Experts of a small language model.
Size: 9 layers, width 320, vocabulary 2048, 32.6M parameters.
Training: a variant of SOAP for the experts, 250M tokens.
Below are experts of layer 6 (counted from 0) of a mixture-of-experts language model. Rows are named router (the router's row for the expert) and show model dimensions 240-279. Each number is 128 + 24 x the weight over its row's rms, rounded and kept within 0 to 255. Numbers have three digits each.
After each expert's rows: a language model's description of what the expert responds to. This comes from a sample of Wikipedia text that the model never trained on.

# expert 12
router:145142122121143155116152119110161151109152119126095132130138117150115112108101121149106156143141129151135123147156124131
Description: Pipe separators, colons, semicolons and closing parentheses between fields in tables, infoboxes and lists, such as Team |, ChemSpider:, Briere;.

# expert 4
router:124173141113154159129153138167156110153111082134105154115145129147148120120112144079109110120100155125166136173130122121
Description: Single capital or lowercase letters that start a word, mostly surnames and names in tables and lists, such as W(agner), S(ilver), K(elley).

# expert 21
router:135108138132102094083147135122142142103129117148125113105136108144129122141143131132111150140088164119092157143167100113
Description: Everyday nouns and noun-final pieces in prose, such as month, week, team, season, club, playoff-s, deput-y, headquart-ers.

# expert 27
router:146128132121076159132154127129138142151133113105111139117170111180133135102095115134119126129131163115125127144157143139
Description: Letter pieces inside foreign proper names, especially k and Slavic or Nordic spellings, such as Issy-k, Garn-k-irk, Sandefjo-rd.

# expert 20
router:158164169112074153125139096124144127131171117135110118121132078162153114106112099121104132105167160121126138141152096147
Description: Inner pieces of technical or classical words such as th, ph, ter, arch, as in Ar-th-ropoda, an-ter-ior; also modals can, would, may.

# expert 6
router:112123132133094145126146095154148143143122139157108107148143075155099116098145150129137169140126188125182121172107107153
Description: Past and participle endings after verb stems (open-ed, rang-ing, rever-ted), plus verb forms and particles like made, used, out, up.

# expert 24
router:130145198192136139125131103130140165166148143155109118140159086144128152109099140134108113150113145108139150142147127146
Description: Prepositions and year or month tokens in date phrases, such as in 1990, In May 2002, February 19-64.

# expert 19
router:100117142164141165138126148133115160117144120140154166145155097155152100130120147092134178158122174135144131138112102111
Description: Prefixes and early pieces of Latinate words, such as re, con, pro, de, dis, and the p in ap(pointment) or Re(plicas).

# expert 13
router:130131106150109140106153122102144112138141091117104146142137129174161172136127126121142127123144128107149153194145139159
Description: Whole common nouns and noun-completing pieces in running prose, such as record, list, work, control, and Tra(ck), mi(x), pe(ak).

# expert 14
router:121146149146137146118137099158121136152161122123093106099153104166166140100118129086117166171120168111110159159149112142
Description: Nationality and place words and their endings, such as American, German, United States, Israe-li, Seo-ul, plus adjectives like National, former, main.

# expert 2
router:142142133125119154128088165131097167149114132136103147150098137171113150155113101091117154091150161136148146175135118121
Description: Copular verbs was, is, were, are, has, and the article an, plus opening parentheses and short word pieces like se, h, Sa.

# expert 7
router:156096184150134127103163129110146133153142117134113144105134121191151140102133128129144188128143135125135155189176118119
Description: Two- or three-letter opening pieces of names and words, often people or places, such as Ju(lian), Har(dy), La(tter), Mar(k), Bra(zilian).

# expert 23
router:132089167139119122132137127157128076154105106075144153088160145152140133133126117118106148118117175128131166169129103096
Description: Verb stems awaiting an -ed, -ing or -s ending, such as sugg-est, result, represent, include, provide; also not, who, which, and == headings.

# expert 1
router:173146134123099114143144095133142151129135109094124153107156115152128140135116154100096115142104166112097147173154131161
Description: Final pieces that complete a word or proper name, often in media credits and tables, such as Allmus, Time(s), ck, ing, Street, Force.

# expert 30
router:154138168127116146096139113165166129120145087137131130104145138149139159144139161114075128128122136110117115153123116125
Description: Commas after a clause, date or list item, before and, which or where, such as in 1848, Burgundy, Champagne; also it inside words.

# expert 8
router:105118164142090132140161112116135117133159090111118129118193114164147111128130125124097114134132125123172176155142125144
Description: Determiners the, a, his, its, their, usually right after a preposition such as of, in, to; also prepositions like with, for.

# expert 10
router:134116157154126138151154120130122169126136099125116126151137109168147142097113125131093160174115148123111166170168159156
Description: Coordinating words joining clauses or items, such as and, or, but, to, plus table pipes and dashes between cells.

# expert 29
router:128146141145086158123138096114140153114129095143135116125143102171121152107111123091120134139107140136073137118143096127
Description: Derivational endings such as -al, -ic, -ical, -ation, -ing, -ity closing a word, as in structur-al, Cathed-ral, clean-ing; also topic nouns like music, football.

# expert 15
router:126133150164093118116152111128169092161140122124090137137127122168131126127116138112120124118128178112120136134135099162
Description: Standalone space tokens, mostly after the, a, as well as or No., just before the next word or number.